config.yaml
n_layer: 8
d_model: 320
n_experts: 16
experts_per_token: 2
d_expert: 224
d_shared_expert: 0
activation: "reglu"
moe_layers: [1, 2, 3, 4, 5, 6, 7]
router_score: "softmax"
normalize_top_k: false
routed_scale: 1.0
balance_loss: 0.00937
balance_bias: false
router_cosine_scale: 14.0
router_bias: true
init_std_router: 0.00655
lr_router: 0.0012
vocab_size: 22360
norm: "layernorm"
norm_eps: 1e-05
tie_embeddings: false
optimizer: "soap_variant"
lr: 0.00445
beta1: 0.95
beta2: 0.99
batch_tokens: 65536
seq_len: 512
train_tokens: 284600000
steps: 4343
dataset: "wikipedia_en"
Below are experts of layer 2 (counted from 0) of a mixture-of-experts language model. Rows are named router (the router's row for the expert) and show model dimensions 256-319. Each number is 50 + 10 x the weight over its row's rms, rounded and kept within 0 to 99.
After each expert's rows: a language model's description of what the expert responds to. This comes from a sample of Wikipedia text that the model never trained on.

# expert 10
router:48 49 56 35 52 54 44 40 57 52 46 46 30 52 49 41 53 47 49 45 35 42 36 43 68 53 69 64 57 51 42 52 47 60 68 43 44 60 62 51 55 55 34 55 45 34 57 61 53 33 45 43 43 38 37 26 71 47 62 52 50 70 39 68
Description: Relative pronouns and time or place nouns after a determiner, like which, who, where, that, years, century, period, season.

# expert 3
router:52 61 40 34 51 63 55 52 60 61 52 52 49 41 37 54 53 47 50 61 46 75 47 44 53 57 61 56 44 67 52 43 69 60 53 50 49 63 45 70 36 38 53 61 44 53 56 43 35 65 45 56 51 54 32 41 43 58 56 42 57 44 44 44
Description: Determiners and possessives starting a noun phrase after a preposition, such as the, his, its, their, new, and the 's possessive ending.

# expert 14
router:44 44 46 59 49 48 55 55 54 42 59 64 49 52 65 60 46 53 56 60 44 52 52 45 43 56 39 27 37 56 60 47 48 55 44 49 72 83 60 57 64 41 41 64 41 37 59 50 42 49 54 55 64 59 34 45 63 52 47 62 23 31 58 52
Description: Parentheses, dashes, braces and unit symbols in infoboxes and coordinates, such as km^{2} (, °N, plus common first names like David, John.

# expert 5
router:56 58 45 77 42 43 46 63 41 29 60 48 63 42 26 56 39 48 59 52 52 74 68 54 58 25 72 57 45 52 36 44 54 41 45 43 41 39 53 88 53 42 49 40 50 69 65 44 50 49 49 50 40 57 47 38 42 57 48 56 60 33 38 44
Description: Wiki heading markers (==, ===) at line starts, plus the is or was that follows a bracketed name in a biography's opening sentence.

# expert 1
router:51 58 49 57 42 41 50 53 54 51 58 49 52 56 44 42 34 65 46 49 35 64 57 53 43 51 54 35 47 54 34 43 60 31 36 58 48 57 39 58 61 52 29 57 63 55 30 58 58 64 51 32 56 43 84 63 51 69 52 52 51 46 45 56
Description: Content words and word endings inside headings and names, especially life and career after Early, Personal or High school in == headings.

# expert 12
router:49 57 40 53 43 57 56 52 49 37 64 51 46 50 63 51 47 43 45 64 60 57 50 26 58 46 40 48 69 47 70 46 55 35 48 52 50 36 52 44 51 58 60 32 49 60 37 45 35 45 29 59 59 65 41 43 60 48 53 56 65 36 33 55
Description: Line breaks after section headings, table pipes, ordinal suffixes (st, nd, rd, th), and word-start pieces in lists like D-er-byshire.

# expert 11
router:46 46 55 50 54 33 38 51 34 54 27 50 73 33 60 40 55 59 43 46 48 47 40 57 35 33 57 63 51 27 63 48 39 45 72 52 34 37 25 59 54 66 45 42 51 55 46 49 64 50 50 40 45 54 50 60 52 68 52 36 39 52 53 48
Description: Words right after was, is, as or a, such as known, well, able, difficult, director, member, often followed by to, in or by.

# expert 4
router:65 45 53 44 42 49 29 54 44 42 64 36 41 42 66 50 55 27 55 49 54 44 42 53 56 49 51 61 42 55 66 43 30 37 49 41 48 32 56 19 36 45 70 48 56 49 58 57 56 46 56 68 56 53 57 57 33 47 50 56 56 62 52 38
Description: Commas, and, as, was, semicolons, colons and parentheses joining clauses or list items, plus "to" in "ranging from X to Y".

# expert 2
router:47 48 36 55 61 47 64 45 51 32 44 67 51 55 35 63 35 57 44 47 43 48 45 40 59 48 54 45 40 67 61 47 51 52 23 62 71 60 67 50 52 64 52 48 57 70 57 43 53 63 38 38 38 41 47 55 63 39 26 51 76 41 67 57
Description: Digits and blank cells inside tables and coordinates, plus opening pieces of split names and words such as Ale, Sar, P-iz-za.

# expert 8
router:45 52 59 47 67 61 49 50 52 38 55 53 43 52 37 58 52 57 46 67 57 65 42 41 76 58 36 51 61 61 40 48 45 47 37 53 44 70 47 66 54 59 53 33 53 64 47 27 49 63 35 54 45 33 45 44 60 44 42 48 42 61 46 54
Description: Opening parentheses and words starting titles, places or awards in tables and lists, such as (IFPI, Santo Domingo, Nominated, Fox.

# expert 7
router:51 55 38 44 53 49 89 42 48 48 44 48 43 51 45 61 60 66 62 49 52 37 46 57 43 50 44 41 57 58 52 45 41 34 55 53 58 62 62 30 41 44 55 51 26 51 57 52 56 48 51 57 57 55 56 55 63 59 62 41 53 56 45 41
Description: Prepositions that link a noun or verb to a following phrase, such as of, in, by, for, with, mostly right before the.

# expert 9
router:65 44 51 67 52 53 44 45 48 44 49 65 55 49 55 53 53 61 74 40 59 29 65 47 41 52 48 41 52 81 49 41 49 63 41 49 36 64 53 63 45 61 54 55 38 48 39 50 40 55 54 50 48 54 60 44 47 31 48 45 46 63 42 54
Description: Digits and commas in dates and scores, especially after born and a month, plus nouns like title, name, final, Award.

# expert 0
router:41 39 42 61 56 46 52 34 55 59 63 60 39 59 28 44 62 61 53 55 57 52 55 53 49 59 42 63 49 58 64 49 65 38 48 40 58 66 58 49 47 45 37 64 53 57 52 52 33 67 37 48 60 47 45 53 35 50 29 37 67 63 54 62
Description: Subject words before a verb, mostly pronouns and nouns after "the", such as he, they, it, the team, all times.

# expert 6
router:49 37 45 60 57 59 45 46 57 63 43 70 59 53 59 51 62 51 44 31 43 39 70 41 64 64 35 29 48 59 49 44 39 55 66 54 44 56 40 62 63 51 42 45 52 41 33 54 58 62 53 43 50 38 55 61 66 58 52 52 65 42 46 48
Description: Main verbs right after a subject pronoun in biographies, like wrote, received, returned, had, made, and "is/was" after existential "there".

# expert 15
router:60 54 76 53 60 47 32 49 62 33 56 43 53 60 57 36 56 50 36 64 52 48 51 60 59 42 60 50 56 50 37 45 55 43 48 34 40 27 65 37 49 60 66 64 61 58 64 49 60 55 70 65 35 47 64 50 42 55 36 59 63 50 49 45
Description: Periods, commas, closing quotes and brackets ending clauses or sentences, plus clause links like but and However, often before a line break.

# expert 13
router:37 50 46 29 42 42 45 54 67 66 36 46 49 60 54 45 38 42 57 41 34 48 63 50 44 63 51 57 46 55 27 48 54 54 47 60 63 53 52 70 43 50 36 55 56 47 41 59 33 59 63 31 63 42 47 43 49 47 62 31 59 49 49 39
Description: Ending pieces that finish a word split into several tokens, like ion, ation, ities, ment, ing, as in Insp-ection, Capt-ivity.